config = dict(
    n_layer=11,
    d_model=320,
    n_experts=64,
    experts_per_token=2,
    d_expert=224,
    d_shared_expert=256,
    activation='clamped_swiglu',
    moe_layers=[1, 2, 3, 4, 5, 6, 7, 8, 9, 10],
    router_score='softmax',
    normalize_top_k=False,
    routed_scale=8.6,
    balance_loss=0.00261,
    balance_bias=True,
    shared_expert_gate=True,
    init_std_router=0.00927,
    lr_router=0.00146,
    vocab_size=8192,
    norm='layernorm',
    norm_eps=1e-05,
    tie_embeddings='early',
    optimizer='muon_variant',
    lr=0.0123,
    beta1=0.95,
    grad_clip=1.0,
    batch_tokens=262144,
    seq_len=1024,
    train_tokens=1635000000,
    steps=6238,
    dataset='wikipedia_en',
)
Below are experts of layer 4 (counted from 0) of a mixture-of-experts language model. Rows are named router (the router's row for the expert) and show model dimensions 240-319. Each number is 200 + 30 x the weight over its row's rms, rounded and kept within 0 to 999.
Before each expert's rows: a language model's description of what the expert responds to; "gets" lists some tokens that make up at least twice as much of what it gets as of all text. This comes from a sample of Wikipedia text that the model never trained on. Tokens count by the router's weight.

# expert 14
It responds to: Commas, dashes, parentheses and as that follow a name or title in list entries, credits and bibliographies (Petrucci – guitars, Sukumaran as).
gets: ",", " (", " –", " |", " -", ":"
router,203,184,183,183,189,210,253,229,200,247,239,197,163,261,216,219,222,206,176,126,162,227,171,199,223,150,231,224,223,241,207,167,244,209,193,208,235,198,211,226,209,238,162,195,190,177,221,228,183,293,171,174,184,197,173,202,173,232,199,217,194,242,220,221,211,198,231,188,188,183,206,184,190,236,205,224,235,194,224,198

# expert 60
It responds to: Pipe or dash starting a new table row or list item after a line break, plus succession-box words like Preceded, Succeeded.
gets: "|", "-", "\n", " -", " Preceded", " *"
router,201,192,219,221,186,232,133,235,238,268,158,171,187,194,206,170,224,202,195,219,231,214,154,221,229,175,188,186,217,149,213,203,186,212,195,131,246,187,189,188,196,204,222,229,238,228,201,229,265,217,228,167,218,221,179,160,214,177,175,242,195,195,182,215,152,241,207,169,209,170,168,189,202,152,185,232,214,257,221,202

# expert 12
It responds to: Prepositions and conjunctions linking clauses, usually after participles or verbs: by, with, when, despite, due to, plus commas after introductory phrases.
gets: " by", " with", " to", " from", " of", ","
router,192,181,224,238,193,135,195,195,166,186,232,165,203,196,156,171,184,204,188,207,211,210,243,197,191,254,230,193,220,217,248,211,191,196,228,205,192,202,191,200,223,224,202,261,184,253,220,166,243,250,226,189,173,210,191,213,234,155,189,192,165,182,207,202,128,219,202,191,241,257,157,154,217,249,208,226,226,207,228,188

# expert 55
It responds to: Line breaks ending table rows and list items, especially after a header row's final pipe, plus occasional semicolons and bullet marks.
gets: "\n", ";", "\n ", " ;", " /", "\n     "
router,192,209,189,196,229,219,223,225,211,216,235,157,207,214,177,203,167,171,241,218,206,241,177,240,186,189,237,201,263,174,226,222,167,219,205,179,191,169,154,159,138,176,156,147,141,152,165,154,226,179,154,119,157,220,170,177,197,223,171,247,212,160,231,207,214,240,195,185,185,225,235,218,176,181,220,180,212,269,222,237

# expert 40
It responds to: Function words opening a phrase in expository or technical text, such as the, in, this, which, if, each, below.
gets: " the", " in", " this", " In", " of", " that"
router,227,260,194,252,204,206,217,202,250,213,202,175,192,222,184,177,175,257,192,213,234,260,225,240,216,204,220,248,221,218,193,182,171,192,205,174,198,188,204,192,211,188,194,240,257,218,199,226,183,195,197,167,247,186,201,174,261,195,157,233,192,201,220,200,212,250,192,206,211,217,238,239,132,229,157,254,173,206,148,244

# expert 61
It responds to: Month names in dates and the day numbers or commas beside them, such as on May 13, July 14–19, 24 May.
gets: ",", " May", " September", " August", " March", " April"
router,233,225,162,250,213,163,190,150,250,196,156,195,182,215,223,215,210,193,193,256,148,191,257,213,180,206,194,192,190,218,205,164,204,199,181,179,183,236,240,193,210,208,163,203,233,156,225,172,246,211,205,220,174,229,239,255,169,178,172,159,209,235,195,207,161,219,267,186,228,246,229,262,184,189,218,153,162,186,208,164

# expert 62
It responds to: His, her, their, its and family words like father, married, daughter in life and career sections of biographies.
gets: " his", " her", " their", " its", "s", " of"
router,179,204,221,176,183,213,202,205,186,185,253,183,229,250,227,132,171,201,180,174,199,209,176,174,171,263,220,199,197,195,225,194,211,191,212,184,202,198,239,218,225,172,222,178,156,245,176,193,265,213,236,199,178,189,249,257,212,196,188,222,202,196,237,242,216,221,220,202,235,217,230,175,206,246,175,231,189,131,179,256

# expert 44
It responds to: The words and, to, in, of, & linking places, roles or institutions: ambassador to Japan, Art Institute of Chicago, moved to.
gets: " and", " to", " in", " of", " &", " at"
router,185,141,184,224,177,246,172,204,220,209,230,167,143,191,243,253,198,191,176,158,171,209,234,208,219,199,200,215,223,160,204,241,168,218,240,186,181,168,245,176,211,221,194,216,169,198,196,202,259,188,160,209,186,158,161,172,200,160,208,190,207,204,174,269,193,192,211,172,174,220,137,192,196,211,240,172,197,171,252,182

# expert 31
It responds to: Dash bullets at line starts in infobox-style lists (Born:, Died:, Spouse:), line breaks before them, and table divider dashes.
gets: "-", "\n", "'"
router,231,156,193,164,166,222,196,213,224,226,179,163,177,230,184,166,216,241,243,247,162,222,142,207,190,176,192,254,142,242,185,242,197,211,180,183,220,215,177,228,210,198,187,160,207,203,243,199,249,119,206,176,116,162,194,216,238,199,148,239,223,193,203,190,260,234,199,181,208,174,216,165,222,202,221,188,200,227,231,264

# expert 54
It responds to: Byte pieces of Chinese, Japanese, Thai, Cyrillic and accented pinyin characters, plus the opening parenthesis before such glosses.
gets: " (", " ", "á", "ō", "ó"
router,276,159,201,188,169,202,185,250,214,156,125,211,187,165,145,223,201,180,183,209,160,197,188,190,147,177,212,190,208,165,220,262,198,191,258,233,216,142,195,175,201,203,192,187,191,226,169,218,152,161,205,216,274,183,236,227,181,197,208,180,168,234,212,205,182,148,226,198,184,196,215,228,201,176,224,216,199,178,236,192

# expert 22
It responds to: Words linking a term to its meaning or category, chiefly of, to after refers, and called, known, described, titled.
gets: " of", " as", " to", " from", " known", " called"
router,177,241,221,211,231,189,198,197,194,195,204,204,185,158,190,196,218,181,207,192,219,201,166,132,176,237,207,198,194,174,236,171,235,201,197,205,178,220,184,252,203,244,227,204,201,201,154,173,184,193,163,234,183,140,165,215,201,190,260,168,189,203,126,190,130,226,173,221,228,237,174,204,202,244,148,185,165,194,220,193